{
  "num_hidden_layers": 14,
  "routed_scale": 1.0,
  "num_attention_heads": 2,
  "num_key_value_heads": 1,
  "head_dim": 128,
  "vocab_size": 8192,
  "norm": "rmsnorm",
  "norm_place": "pre",
  "attn_scale": 0.0884,
  "init_std_up": 0.0374,
  "lr_mult_o": 1.5,
  "batch_tokens": 32768,
  "max_steps": 9391
}
Below are experts of layer 6 (counted from 0) of a mixture-of-experts language model. Rows are named router (the router's row for the expert), gate (a neuron's input weights, with its number), up (a neuron's input weights, with its number), down (a neuron's output weights, with its number) and show model dimensions 0-255. Each number is 128 + 24 x the weight over its row's rms, rounded and kept within 0 to 255. Numbers have three digits each.
Before each expert's rows: "comes before" lists some tokens at least twice as common just after its tokens as in all text; "gets" lists some tokens that make up at least twice as much of what it gets as of all text. This comes from a sample of Wikipedia text that the model never trained on. Tokens count by the router's weight.

# expert 50
comes before: " ", "\n", " —", " \"", " B", " W"
gets: " |", "|", ":", ";", "-", ","
router:151138095110108101118145140164151127066126158147146138122110164115116126094128103125138154113117143118103156146141159160149097139166091116145176174095157119125117135131180194137129180151168128136092153098110135168101127114114098132109126139179111119093091126098120114129123112146140152132123085097118145093134145091091131176103097090098103154121094123123125105149157129092138105127116120131135110117108142129083145100133110162111135141154156109129148063119082171116139136108126109117124112141118140176171132115135130083140134133156130104152115129157140144119132133128118135140098096109106149137142114140130168110124095151134163176100099159097123144114158104112102120128106062108128101091113121167106111121127151120160132104100134181118095151153102110141086131121099118
gate0:110166139146134129102177092136076151105117125140117108116157133152144165125168120129145177179177135092112115135150150140099163156113148122109088152127186108108108082086135122124109134095099127151155143138152066139132157148097164129166122106137120111133121137127154092103146114128103179193113129148127152130152107117085089146135136116098112158141099118113128155092191124087144094156134128132162172130123109160116107130142115103114147115113119106121142138117114101128173093122106132142135128174134118097129073159090128141142106153155134147107147112140127150127138133144116114120124125121155146139158107132102127163136121096117114134106146146119188120116159110094114121184195103138135123107101175127142128128125087140114160145113128147138123105133167102095138139123137152
up0:130182144125111131111149137138059145146116144139131111097147115155131166166148134122128153160118182092118126126136149180113167154087158105118066144076167133114113104105150129145109155098134140148140130141159103148132141145089151131143115142133083123116123137125177121139166118134119182170100126162141180134182106133087104127107123105118142164141125127102140155092171142101124103147110103141116154144124151157111090177149097114126137145104136112139136120106121106122127118110086159156138159166106135133129088141106133148122109165174130121137142105119084164155106152148091092088115143123147137147180109138142117185159113104136109129122105146125157143136129110091144166132147110163125129101113150142124154155105099133121171133091098135133120138153135107095135135138145167
down0:083100146126124150156131121148132111139124145144112129139119155172099156139150112115097085141131125125112134117118141112119123142135115110143128145123131140129158115155112116164153166092176140106156158103149146102131138129102069127164135122127133095143084157133126120157113154120148141113155119162156141137121142157175142138166150186105130117116116126171130096116104112129150088150133138123113176178125097178164120119149154105126139075106108118149151126148181147174154129115164141128095149127126113100136114083127141097192170107109124129140158126118106107128147143128089155120186129156105105159156134110118138175142133088143091148136125136097121108081132165110149121154202144176101147139152156176150146132124107121085153116126126148121102114163097140137113131160158123
gate1:119149120136162071128169157141112092082172093112090108138146115146086181137079147155132171125145100127144100111115201143122128128135121093125120153128087104159142119152091171112126071171158118093139127112111173182141140166132137127120122175157131097167097127113091151123109153161124142125172089122125128150141147152079104164140106092142164144102149108095150161113110119112114140172112118111131144115102113148119130139139112147121087137102132067141118149153121144143124149140104122155167132132130092090146139137113077148121087110115134113125130168134140143128121106121131153132085094088104093091132131111146146126178123121132138126130117148118096124143117129115125140140173128113108114091139166137102143133137143110118163127134130163144142112134155120128127172145122098
up1:143170148137114098123125147126128091129150135102077132130159134166140162123097147159107139150144129124152106109128157107070126143121158089132115174118135135134137129151116124133140084141135148108126116091135168174163124146110105113101136132149144080129093130116081142122121133180114136115141124125103104162117119112132117150136110089131116122137143088112142162132082117126115138165145136118110117093154112123099120157152114146106096157160173051081172133142123115130142104175076122154145144138134098086145121145134083147136077120118116102113114147163138119134115105137131137111093079066136098153128102115092164118129090139134183132148130144103097106133132127105133128150165128121132146120142150128069123128122160138101154155127100184130144123170194120143116141143105118
down1:147116114124119161137094116152152109130183179153139166132113143118132117125093157144125131098118150135152141117145108111128135166120100115119117110198102127079097128095123147134128117125114112156121112165124135127050136136122133112116097180119152150163160128104087119141151130151096180114151113129115147133160120074179132120161141100114096117088116128166149098117128129142126099095077146195116135112104110124126128160145119186152087103157115121133142145148082116114179132150127109152145130112095103113128121112149139150141133128104145119118120127162120127107133105115154126108142151148134133164142110120116139151133149101140147116140171175143178106099109091133170137123140148136158103135160129116128116111107099123101106153118149080111050128127148130115183152100119116
gate2:127135132125107167125172093135120131128094123140118119114166151155135156114094113129097142149160087154142086196121160151149081137124137104143164099112112106123161112093134140132111131116115128121125110164140163112111118116124154102129090146123092141109143128097068078125112167119151143121132112136063136089162128125079138110158146139139115154128151124184140127085132130172139118123090135140136084103126150108128125150145147131073109108131116137135163140151175151153135116079114152124133110135125126106150102144090113126122102104087160072162118121124102096129120140156100111120162154108129068126118116149101154132146121127151200135158146130105135107135118155107170138096132116126125116131090108112136117130135148117119159117095110123142136147162137072144097177153096160
up2:159126120134133160095169126089161120145129099128120122085137183120133164111132163135109157101154106091152149143126174117152098125116135119166158067079112101106148109154114136083105115138121112122096122127086141161131136112167137131137117124122103158107104150123101122138108133086119159134144136061110116094148116131101154121161158151126109153124132120167127107133082110204130145169113142145152067109127132119146134175114149161072139108118149163125126157146134196140147156083123153098098099119147143094157118124109098160117124154094173093165154129110121117129131142089138140135132115132116142097097121138135129130142096134182144137124127118151073148137111132108153104112134117125115157131124114143096093120130122123156132074118092115119139151150119110120110146134102142
down2:149129103080129111087153105124129167132094162130134072148080118137132179124114149113075128107126131127125103150167091145103149133125129150152117099112109130150134128133142106138160149085105134131147148128130163109141122100147117135089131134094109181159145124164158133131132161102138143120186111132087163154161138096150144118111184124114140098075114119135120136155105134107162152088130088096145184143168106099126102117118145141092146103087122168132137134152111136182131152128131109100125122099181090145083139144106175121173130097091104124137144150123137121149120150123154115122119160133167113112124064141140104139108101155095124101108148095129116111125122134147128139120113136113163106129089102159106120097131117129130101116141165100172150111139148085110127124102110105
gate3:081090136149176128148067104169150149123131149139143136134134121121146144098122107120078111175107112159103134115124159147141128117178135125151100107122133146162129058138140148163117122144094119117158133124164130138110165113157164182113137117152126145103151104129114137098083137128121120142112125120135117095180137121166116130157130105165164113162114151090147098207121136105115135136104106140117081141085123091135105170097109134156134066167114116143119116114154074112136117160147111115135127118158116135129156124155134092174132168122164129117119131155114153162109140093175148108160138128102163152150110104150155112115130118109134157130080120121152124131147112136108131164126097116147147116142076139094095156152142158130120134113087115119161107115121137153141135115120146
up3:109085163138145108191045156140174155162142151135118134130150100143135156119116106119080136162114103140094106104129145159130112138161150107131114110120140136153111088194118095165097132139111136141132143143143135112109127130153139138134121105153099144118150102139111106123152104136107141144117130100151113074180162137148123141169140135172140104153096169079127088174118141161097180139118113112120138136121148092145111143145103102128118065136108102165129104090171094137153101116135130161139137114148123125146154127161142097150136167137122118156119143153073147143098116126127161097167126091077136174139114110139146123123132111118130134175134112109106152143151145098159137137116105120136133126165111121093082112103116110103090124119136144149147118097145131122125134093144111
down3:158133127124132185131119141129146119088168121147124124120113096107146117128111136120132097134132136127162134131123118156046141191168111135161124100128087132104117144080131120115093159112148131140114142131158125152084122100144107123114168136115159131144137119075097087154123106153140127118192132102104120168125138123138156088162138136161122098115125093128110091119110125135103132080130145142134127141139147134118152114117195134126077112075106088137130118156101141134122091115113124147151135127131129134188126121149102101128093103144117160149151186106159118094105157121104120110164121201100120137125149139164150121140125089083136148140152144127156164135114132152110131106089117095105148156140142174124117132105076140099131129090134141114130105137102147157088142124115108
gate4:082118117126101131080138135098141150145135132134125115131133145115119119147144141137133168150129105151103156093096145127119147117130144146120106119142127179109103109139087165107090153120100084127076118135114148150062126127089127161155133142164152099125136114118167125104113139174127127121144123154089112065120143120147125097165158140114130135143118140119122110179140118087111140110131124158161089104158131131117121121124109126160197091127107116113103121116115141149135144141110083133128090187119141102178074126134125123142152118159111161186202154144110133102154164131089141131150102124115123163142141144132122107132113096136158156160146086140129088143151136116121159147110124159116123109123172125142137157102133116116153173142144116146113090112131128101108137142173063
up4:084123094156130138102138145098122139142150140164133128084138170139112123138117129117114129160080092159103157105112130154131117101107098151110086108122113163134128141112091171126121155116138113107091145105100144141106120124117127149136133117125118097146133086144135105132105170194133137127114115143141160082134124154127140127158125157062114137129094171131120105122153122103124131123126127138146077099163158134127151140141091112121166131134057122131115122138125123135123155146094104083136101162099146129177092113132120082137105137160120112131205130136088115097156150101096131124150107124182142154125135152108142121115121127134131163158114077146133089165129140131110151159108160165119146109175150143156114158120141096084161167155149157132149090145151133096097123117153106
down4:125121124149125145146122094076100121124081137095123147106105122093136150074141131175143087145134151102121105112113113132093105129125095156130117096156081100143116084140135165110120140109112142153169106169091151112103087115144132112160109091143140171109130130173143116149136122171095135103144147155124097149121174091100100121101142099170143125142144105140207138106109121159165122170129119131138113143141104117124120126155131101131121112130105138121117163104169085123118115149113145091144156110119109158116176105138142140173160109152128135137171112137134135129156089178092117117142129107155106132154139138132083114131174102122117078125073090110127135116076142142109111128149086114153128110148143158165157125107123123121156151131127091142093094169143145123127131117136137
gate5:114137145148157152147112163130137147107130138152084129090127071138121209128101135104112152166134099160157104128109165154128104116188108124110161154132150122135128105145129134142121162136153121143099120147157157078082129100103138148120134138141158142134162153114146077107168124158112147091112117115145147137187125106104125148178130119103123124149107099140118158166112142151050110148136125066150114088111112112121133069090135111148134103088168143117130148138191133084112120125142146140124119121123139133099127101167130107149153127089149080111117141130106143115143133161164149131123142129131101108156105148108125121108141123122130117162119147114097080156116111129110119109111128139109131108081116099108122158113090115160156150131111115121096132125129121107138124134179171
up5:123125130125161133111120148147141206063118124132123143089113092133124191148154139157120170153126111140161115151098115152135119135164142133116156165140149151148139087124122133134159168142140121140103166105145201079094073087189135167139145119119135152142149137109152125094147115127110142117145148107160140154130102107109137143137141114091122116146120131146144120151099154136077142137129104069109115075118123123115119086096139079142141093068151135152155147137143108091133102121142157130120138099106169147113127078158149127137130119105118129131125138152095138129141127126112151101136144132154134112113112153106132135097107100144117087178123121106106088138122116147121141115111099128100121113109132128106098155149128133151095135115100085136082149152137122088115105132175162
down5:101131151140083121134080193130152107144095103103141142097138104144092163135111146148109143081152146158126143099166161149107136157115158116097116118128114131134154127170105104136124132103104110100133126132156152101172153130132167088113129106124157177130122135104111128136103103108158145140149155166121086079127146130105127145131128105136121144127144158092129149133165104122125106157101092194128137175119124163139118143139143177105150100109135132127102129113108147136122137168115125156116152146087109154117196167118161107075108175150120092137127149100097105140136146111149108121137090102102134110131097116144151098156144089139121101147144118099151120174138158139094165101167155187100109117134128102145112132140121115103110116112172154141159116148098101120127147104124149
gate6:134116118145206158129130127091128180153116087144140133099142155141130125091074127146110113130105112165150128159150138118132141091147164125109119077108120171138160116143113099137107150109096132149150160110129166167156143128164126123122120107147153163161096134129133151138124166182150137151147151139087120117140145119105119146165126144163134158117139134124130109157087153103153128113164138135127116127133165127112098089121102101147111090135163107166139160143144088135086131115088125130153146094148132122148157149129088083114138138072121105088110094137094107154136175111118145120181105163136094142127108137189133119151145121172091111151146140148131165139138137112132119160138122147112102130142097113126136132115154126142099129093100200128160117147136117136118144153161163
up6:089124105189166170155152143115146109125129142126139082147117124142134145124121154106092106163147139106133134122099163136135117111145100120059096112121155141140138092142128093143105137095089149157119127116137129160149126105165151113146111136184149136151118125122131110137129157185124162122126142071120141120172152142158152122137118135170129155099152154128111136165146130120132153147108116158145126112128140136133144126152125088152109094107138162153136160124192117148124097108139100122132125107119128107128191120114121115142139149162098111124142116123117146132120074125119133112187083178130137114146085151152146118105133116139163137151095146132124189105159126145155146118162095142121091128137099131106127157101132161115138178139163174139152164180084126136164143139170159
down6:094077150110167115147108148128131100121143119159076115124115113121186143120105145127137144116138132129126128127086133138134172126190128121126133127099160097127173128094136139122160114089142144176128149081173127136133142135116099124094098097162147085135123145122106159144127113095102074140158097144116122135149123091084135126132088115070106104095114111143118141153125147114087093119140133137154097122115136106144132110126101141129123131127150098152080144122136111080131109145148150167135093144139142135146093161150115122120079149121186105141136196094153132129083152149153141139098147134134105125139152146130146119141042103096120127134120116158125173111128127136130146101160146102123100126121148107109137107160100101129131155122114083143168161119133115151135135106127185
gate7:137125097167147107093128131116092134132133130128079092099106173145154144131095152120140137157131205154122115111145141168124106103152110165146140098112113121107138203157145131116161162152102111143095137146145165136160159158164143131137122119172135117143118114115148153104158145117182113095128130145135115155115116096171105145152125116158151163180106090149127117132161097188147129130150112134139143090108136126150150156126118140085119126136155141106210116149152100125086149107146096158102137106117100181163105121120142113129098063135124111148105134155105154145121191141144092135099120110127146146122135133121157139132120135117114109120145096153118140160117120145141166161116158151109135097096128145145113139141125112151122133126176104120142121128151149169147103138133125
up7:119120109133127098120133113125096134181130073101117101137099151114135131137123124119176177110109154154124141106181093119150091119152135145158120156083101133091157177149124109149134105172110099138130111139148142113145161152164111106142151145106082142119096098118199122152115151145166098104152158133103096123115149077129120152125140116116143123140116122130155131136158111177134158140132107118171120116124202126116134125119112135133134099095119102087180126156094110138122117125136135137130125140099112164140102123072112152153135119128129168087117120163112152123131121115093122126095086119110165149091122109127125124137138167117147126117109091154108150104141138160152136148109136164140124149083113107207110105129146137125133118099162141124090151162114153141193122145123142
down7:128066108148111118133100102087151107217124127108105133175107158132134113107127108165189126095161155127117121117156116126115163133123094147132139117158129151145119129128084123117121127114108106095112145161136140097087112142119100120124131120127116126095120087109126132177128172117096079050164174096157124140110121106177151106120151094124102132141143141184161139151163119118147139127161084124157158104148113131134174127102188159136136138118106105116101129161119154126103131112112141150137120131127132137136153116161126135146127154098089158109118145126108133117148140151114100130128150173123142133137111140073123141130091109118096123116149133098115115103150132148149196120105118160151146168124125123145118126095142138077129152183151176151147121132131138120134124122139121
gate8:139112150183172088146123181138102123115115101151125139128110163089111117138141116129159108126136092078149131130123122155144125125137122093157106135144127143108146104101103117131173102135148118109203114154098140139104129112131111149170131139123093110134145126129138109146076128143115092137159115125085165130114153138135138122155135106115123136117154187125116094168122100096097146126108097158144142142123101116151138113140120108118126097148124139110134125168129155171146133107122117065117141126138174138170144117153137089154086118111128142129147115123144078089137130096156147142097115164147096126082154140159110143121163111198130119150144155136128152084121111126124086160119141135111186088142122127105191149109134129148116081151106109130190085144139103115120127100138142
up8:139133132164157149150124144136136102104121134138118158143108120132117136165145113144135083094117128110168084092105076121119057181097141142120129144133098130143128136137144087057126119121121187126102141152079167113097089110121125109140150154173108107102107111129122145169082151108089117127114139110119113126091165133099134075125179129109120119112126158120135123149145146149147133129128140113150169176127132118127145120136136144151160130123124111130100123155099131149143113110078098124122127130116182159134119131195133146171127127129124104130098085159149103128110150125118123138121123128193117176141137164125142135112133158159083126092099129122118110096172161152086126134088093146127156133143177127120117102101133142175149129143103139100145141127091109139157129150127111
down8:124137118115141115160199125157151135150135111111156133111127142158140104153153080102128135121114112149150120163112118106113187134133181112116112125172110132133121126125164114169091118135151143091152121099139131154081102113178152112122123127152149106124109104125101153142131183188080158098111157099115162199111134092132113116117105138105172104119128186105139074180121129116115149143103119094143160099094158105148110122111158149140115115152156126116125154133167131109143131141135099142139144116128114109157135115133150124159142153101116121136127126119120184142165101111108101137166123149119130147133145137113114073109151126120106160104156106158144133116146135143122104132142095095192113122131152176151104094121111126098133093179102089121122151136126119144158131121149139
gate9:100105136128153130132144151144135108115133104174128079131125157102121125107116137148137147117142138086130084151127129152134095122108133158132138108133148151149175147190098149126094161172175091102105124101162122111109101135124115139137189125162134166129054104131127086129122125115168156135070107164123095118084092123100144112166149127114097128087150082157158126105148076123098103128141114107130103108150112094131144127145149144136098137151146143120154132105151158119119127151139156132188146114127110097190138147130149105130158100120172179124150133159119105111148092115123154168119161148093170106161144139128104121123112110118115155106102090084109115096129102177106133159119116125135118119135177120112142139126116128141132163135115127105120145141093141146103119112137117
up9:146123178160193152109187135117106145107116158137109130139153128113130143124106145164100126126098120098092094145145120099175108159149127164153163132141122139159107153140093119127169108131174122132146127128078108130133131137151121134087142176114090121069127125137093121119166131174097146112149131124157088158094090108108156101111125169151120121138116125151099152125104072124121124139119136136149120114114170101098119133125146124104155138128113104148106088181145151130164109106129104134181145108110105130103134132145141128114133163129109154114113141168119160138121106144135108068120129157141097165128108172114148091130123110108105109126145115139144170143141087110116120146192126108141166142134136137172117163120133114134097136101184115058141142148127120153127136116102139
down9:101147117110155103092165108085161157152119129175136160110128087115127117114132127144125096130153149097160159114193146134165104140161136163085106159120146091098160167116135119156176155153164117119159127122147111146140139136158104142145125133090124127138104109104090096102069108145121157136125126130109105127131111115095145140139142127111143127159125106173166127135158131145126111110120163087106182079114115108170150141125149130113133113118134148159130141091097124122145090125132130118100098159147088147115139140136157131116115111147164163092146150108114124147153122109134119116151174174126137137120135149139113136133097165090175162093139168107163114127168127146129136090106134122155131118074149168143136098167121105130125139107121163128093104118115160111113149105141056
gate10:145109132120122143125190097112159115140102144134133133119111116111148141123152143144136092143159105114116139110149151097142108140119136128106179127087111125169108086129117135095157159110144149112140143134120133083139160141111141164156091132100103068125118124130114123118127117146135138156132120125080144110120126211093176156099150116110122108174132194137117116091098152161157105133106105167137084112148134119139148077135155129091146127162106129101143103097135159125157185131096121155104120149113123130151126174176166091124140156120114132185084153111120112121144150128117121138121093171144115126138152143125139123144136140160141096166148112128097121115153140162122135129096124120093145108142111129098089124096152105176102124137101124173145114115140085185121147159135138
up10:129103125097109131125143090109148153148101132147139134107119092092162131131171146126124081137156110105143108116152168116107121100124134103124161122112126121163125097126121164122161144126172118112149112158113126094139167110098146157119084125102107062143134140121126128110156077133112136137151172116120129128123112197129158162111136132102109091155146158127118097104085174151109139138126124162131097110131108149118110078163152120082135136143096137074137099120113170137118169157102106118096111148108118116133124162198142099124147159083125143150093142084133122135138154153139126092136092134159134082155115125136131133164160129136118123161156098114131090137138117158115137147124137131085140111156098143113098098074157094164132113112107119146120127111132096181141147141165145
down10:162138124118138138112163095154155125119098105117148121106136134124104181153147127169134118121169134131124145172103136141133125136128141132112165159137134147135101136106120139109095095102154161112133146162102101134109168141093133154125102104130142120140107114149159095114125137085119120179154129139176157118127133130123137125107131111122122122127158122116151136136169133130167117153106145202102096151105116153118111091124103083141135119108084182081089168107082145137117152187099125091138100166113167154129138139176121118125131111067136113133146149147104157119134184107134108100093118135160115081102124120122105131167148120081115100152142083151132146145115116154108099176123097100120110106197109108117129115113114110119100132115110101154109097123134128128115174168142136
gate11:144126141142125110116181092156136126092155138158162130144127127119126107124128122153152159114137125125130109169113072099148108095094163127127128164150154137143133141068154130110111123133132127157114111111145090122125138100105104151118168156096113118140145148124102104131105141126126149160124112106131099090118118131124165133148114082125156119118169116122142132152137117129107130089082123155161112119149128079145145127136099151104154128191120099121128076088138089142127118113155165139158133124131171104159100114107144103154098087134133115155125137148134119110180181162147154153137106126145131117105141110160160116148122143153166153109175088127123096126147153121123081136103106181103159146195052122112116121088100161122090118133136160152096102133139101121121123171127130
up11:159115136142101109100146079151148117085144137123143136123137135129121102139092105130148154156134123157126086160124076097150131064136143125111146150143138113169131113086129119126097127110128169149106138104142109120143148098115106159126139144115118117135146154157103118151103143145096141160125108125147109124132110163134140181155137070110151147139154145131184115158118114138096103100125124161137102136141117097139138145165113145125165150183127110140078079096122111151112121103146165096161111106134186096163128118082134110170110086143140140143138115113143123134177159130151130141128106141167115132119137098158112121143104131169161146131196100111131114142136138114092100116114135192106131158172100101134147107113109145117111144109092171166097106163148111122162118154113154
down11:146116135134086127142110093129125151134107098117152119114123140153087089164111101172138152110141110144145119095125154130125167123081102108153130137136145128097125167161114162122134102136143126118078151133122108133123107135040110125098137106090127121119144124122089132137092167124131154102111141124114079100128142145139119128102144132101106141137113099144118191117123161113117146164132141143148143114081122139124105184178137125124095151165143120182136114160090107119118159101128112114142114135176134164139128168104136144147131131110131149104091156143097176173137173139141115141136137135140162121158155180134097110102123136162129180096104122089133121132162102106139139141117115116124157130158084161132089157112151133148112133158150114113188138106131149095159077102138142
gate12:094104143143117129163119113127125106123071084099138143111130079137138075115108151130124103116098173134142143142130099138184141123158138114157122123110142088173141179115173161193125119140107124129089101132109119120103129103127151101146171104179128112128094183127138133156116120124134134118144147128117134140141142153159122119127093117144144117145129133096155116168134104133126127117137119169122145127148140116101177110184164145137113093164088115103125119144165132113126105126130149132115149128118181116127134122118153146215134129168141163142148126113114089110138099069106132135097113168145076153128128094133139129143118119111113193118128100142113170166112134141147147109116094140126093130132084161124144124140098142119101117173134086118132086099133120142130161137100126
up12:104086116120081120173153142147131113104115098095125160104137130128135154119098135119145114106096117096101154163129129116131148097112128124136148149081125095178130124132175107202102102110110149147122122119120141117120171119128139117151100066149077114135152207109124120156154102099171075073142133122099139152161143136171142161087099125113161163109133124145147118176111112123131128131181134146131096158158138118119158130156105128188108129150134148144097126147142120143137107115146134184133118113096129159114139118110130147169123134143159138144125124076105128125142072090142112145120130113117143139104117132134113119117124156119107149117125103114147136134126124108140180111113117109162100083147088156121149152099159141132069135115104099141133109145156109107136134163126134
down12:143165129109126105125124099146098109105136101126141121102102159125127129125099122104112081111138105162121125157127108078139143121104112126110149094148180150137116142165110135099130098144150140155100119158099103161154138132143105175121135176114149113077117087126093132099172166132134140156121127118132097099077110118090131117110124124135180122113143111130104146121115172140146103098087118113129134127113151107112128157110154181182107145094061149104121146103124132131164154118136112137098167096144101107071132097146150083100111122137137135122112160116158111132114157110155125142132147084137157157152152170125133132105145110126183115134130110160176120143107141109145092148141107127144126140121147116125103164074158106124137133098162187113119098149096154178147132159122130
gate13:130160133089120097175141090157082130112091161150125139140142079123125125164143135113121117115126163187136164108175139204115140140145144136094153122152138130131188112121114128155135146128112153134111154101119152105141153118123111147174148108162129109126097139104125127136129097133133125115104099156125138121108148142091114204137147135139143136137150147110102140190133128129136138129162133081144135132136204166102137096139155173158150138146125137105125129150078098143108098139117149146141123078149137143118138129140119147141133120170119124163117103155109146081150132101193147113116128083134076141121174131163131117136120122154156173132121133136110192139141078122119120141147141117125115097157082152117115124149137101095136113149122102117122127140105126093138134117101131
up13:147138147150114154119164100129117110083109106108128113123084110132121136156115138108155113127166082111125131117125178126099126122120116117111144114105130097119115081118133183123151129090126157114147135148121076110154126130078142129122074151142132128153172163105170145140121169139129146157126103157094144161131166124109089127168132132155133152127120117145141156090144139179130118172122153141129097149140118108142128175159137146134112125154162125125150108124090138112120138107116092140108111162128134149103081139118134093152148147103075124137127104069095150143153134142108133093062131101108116152136124126156151125140129155155093153104141154104121150096130119101117107106136085137165100171114166062112137135103132108157158134065135177163167145163123117108120113137137123
down13:083118164130193094137107130173095082103129102116123148127176144171152122163127114107153113119107151108091147162133132181119122153120159106110129155188142167166111110126124101104124148190136127140152139154117111153206143168121109109156171142128144111115114135127162114091136142113150107171106162149151123147179135137133114145160172151118119154130109131109120144151132141123139124140113113131126107115097121148136139121104171086100148150116134134174155121183125169134125179144149123100158105109121134111161119101121119144139112125172126149102156134148123077114100125147159134159161141136120101099134099155124130155135107139140159127132148150084114129156121137137127157097138115086086154153105117104128129167140138107097150139120118140091125130072138107115116114153153148
gate14:160162098125101138118163139103129113193140092168150145120119119117087078112151096117138111131147076112127092170087154100150171106104143139106121129124143107116153082102114125099135101121133105115149098171117103104115115128083122095139108145144137131147121147154136106141146112131124135089141128110146121111143119137161156069138092092094161091120131144126113134071125128146138124131103153157101158101147137126147119102160146137104124132118093107137074112131144135132146122111160133053135120124133124149116099155114110119095141097123095101150117096122152112171115149118154145095179150181154164137198164123144121162126150139082131104075153137132172165148139123133111100114135136113130112145142109117138116114116183129145147134162155151121138132131134088138128142104152102
up14:125107136129171110107081108142110139126095167112123127152122136122145176142115121171102128106127130167150151111172096125123101174148111115119174137110151138148122187140143115132151173114126128114139166121105149141149125119202149146109104094121117128093157082106155146125080144151127122141134117134104125133107138107097098197073129141116111148153126137126140138158113151095112129123106097108154116148109137126113110157110118091121157104134136114136187142118127110127113124131093117197082145138118127118125156104147144129148108150119157124099146128101118139091144082131121101128070103100147086113068112168122129077139152104181139140140098147143099081117107123130124159118123125108115142144129144120126147113140049127122112104101109100135128144128104146111116097133099156
down14:128145174100141113129114177157128086124178182100164110143126087105130128136116107111133121147116158094160141140114165122122111149136163099123104144130110159103089131171176163127136136132101152133112089144095127159144113160121128137129124131148129098144098160111157139103098113133134168090127120149110179122145140147072147160140155101116086176114126131127134169150136111107139117152109159163113171142112116155142151134171111134138120145120150140156138128108120116135141163127132036141136143175142079139119115105093143120138098151152154112134152113122108135129157140115180099119136146118136120123148126137101077097166149101133180129120108148123141153135166093102126121133110140097088140110165151092091144145122138090141147140146157157082121097102123127139091160147126114
gate15:137148147122150125179165084146129125064118115112148124119134127131134144105101117109144164133126128176142130173136129153148128124130141114130170131156124128155131142123159170137125158142081134112121155125116147170165122143075084140109106114175126078100099103123097125127137098147137116110157109099112130115074107138113097084120132114118138152116132153123153102170113112144174110117127129137136130155125128144089110089136105115142117128132120126148083104151129129134111089110115101115139158108163121180174116083105141146165145074189111165116152094123147102121159138083150149137123108114110095130056146156121098097118138131162192150067100113121105105148123121100131124113117135138129127143119114142153110141152127090152121121131122140118150117125075114131081141146082100
up15:130145137143128128169142121140114146052123123118166119118149140112136146112099117133174151141124158148093159150097105146129133107130146129089169145145095100134150127118154216136118186133109135156112144111124162175140130143103129140119121108160117073101113101148107135150106094148161102119145108066136120076112148133084114129122127120147135172113100130144136107145152140140137129141130135150115111143143114173082127115130134140125137126123126133153102101135091141098125095082136107142146163105151152185172143098115132126135140100158107140114109104117140118127122110099136129142139109108125130150088145168121126090111101138165193155070077113135104141118160103104099114109114141104126138149143135144118092144148130103115126089126100151105136109120064119114081149158100100
down15:102106150102182127091085123171133145131123156159121170119160145227126117123172111093165141110122108133148147103104119179115117149106070119132092156154147092130149116104151126098127116130153113090119156133140104132132147137147135120143145154091106128145134125135120162125136095152133157140165128156117121178154130104140138137150143120104123146124132136131157096107088092146133161161137143151148117133096113146164140128132155107137097134148108117173162141166122116087102109102104127075135126156144097115125117133114129184151139129135137086144176147101128152123083120107134128113096153133072133135131129100096117102195122109121134114145141139091117120146118126104141125144093155125094150139176137119123155107129114172106111111115122091107167146099141148132172156133148091
gate16:092120118102080116177150122158177117109102131169148117124124112124103141153180122139141137113088109169120104139135155113134136127143125074100148131091123119141090063166119136135132099145179121097103146112105115124125178128108153108112088110137109117106099103121144164135158172093107133167129133149138131107113130083122122099105117126173109130119141129122141133136105166138155124132106145154124095152115144100111156114129116110122100110146164130114099099121122171134120191159115159149144093115134106109114170130174117132116126101159104113170126072091111149131149138101113119128153146111120128087124139126147162129104134147150114136120172145099148122125149160102127077087129090121120091138131099120149134121096193102147147092110089157121122148157147076126119088124101113
up16:133115124092140093140129127185136096135096160180174144124118147113151143147124145120111136151135130142151144118143105110138143119185165104104136128115146128121130096163136086135169133118164148111123114085127150108137158151057146090122097087126117163124097095141106114147098147138101126127126155159102137090105114119113121112066089143099099145119147172120156137180118155131150130123133125182101092125137155130105152092112144109152088087138149117105145079102099155153125164118136159121123158118146129102131163135137115142135114140153079123133111116122113115164144075121134106103154128102141115106157153142169141099117119170151122151104142135112127170143154146108111104114131131140099099124138090137117150123137215130136112139140070112106133176118122118144111106143111103
down16:150137149154159140120108131111157111123161132108120168142097095147160112139132117125158143148092112120163140128130132161142129151126177157110116117144105127100075137128151150120137129106087106110153089119128122115106126096158112166124135104138115105151150119121120182098085167118187119129126103112088132160127091176164110146146123139166139116123118103133102135113123145130121093159162108083121153147110104130114099116143105133158161173090094075186110134142133109135115130172122100102088144147079103148097115101096125153116136118090161114115107100154124106090110107136144142137162128107122137155103070103160155147135091089147131121097140140121105148095149100128117127132139120089126175134064136071134125096133123163138105144127115146140161109109108144133154115131180115
gate17:145124137084099133127139146115101107089118138165169127113104130143165114124148096132135139119166139095135119135148129121134145132127128137156144134102151122177131149142079149124131138109145122143093148108166166087132164086121101178129074135116121112121088138094112121130103171144131139140136151125092138083158091149131109111161137078083111134116129144154130129072146116124174111136139108172161147131136134147146141105110159083131145150118119155148173123148145147170125130164138157099140090125139145130121169165158175149077163096120117106185151148093125105136099126102094121101125091108152129185107106098146110121144132157107121164129133113165118109119088102114108103095110112108092104135127080125130131129123145125136132133092101158098118108146156133177160132112174127
up17:160126122098105128156144140142119133085103144144168107102111124134136145117179104131153127102168133096132101133150142129113155143109123136138106116114130117170128111118069116098112135104145093134097118106161150085120150090126122160126067133120138123140088130098113125129098162159141137128127139132088149079172100129141107125175146102089076153117148164151113122075138126151172122114125119167157147135166139158147161137118154090133154163098123166156169121144147151170108116163130149101120093100142148130100160170158183134099152096112112126180145139127128106136131110116103107111127091107163162194097116112130109130135129124121118163125133108177124123108084103114102114107125111133065125130121074125141152114120145128131130130117087157127111098127153115143144134126161124
down17:117118172153139117143137108152151112116108162137184116112107131097134140161067127167154102136129115130172116132104123135138152141145157150155137120151138122131143166067133106125068088076112141081150105165132158162135110134132137105104190162130115098098194121116108117180153094094150120137115147093097116134111165143140130097138108099127119143119148118139133132125143100116128171108141121147186108100138118114102173119148105098105115138101115131122137146118124149090085128120149138158112147130114122134138113118054133122124119100118120094150123126112097113143126109142118143165122145081160109151108146142168120135176143143155115110146155148135150116134116082177110144084115109102108119128143101108169145119144119111111123174169139143107121127181131089120130141147164128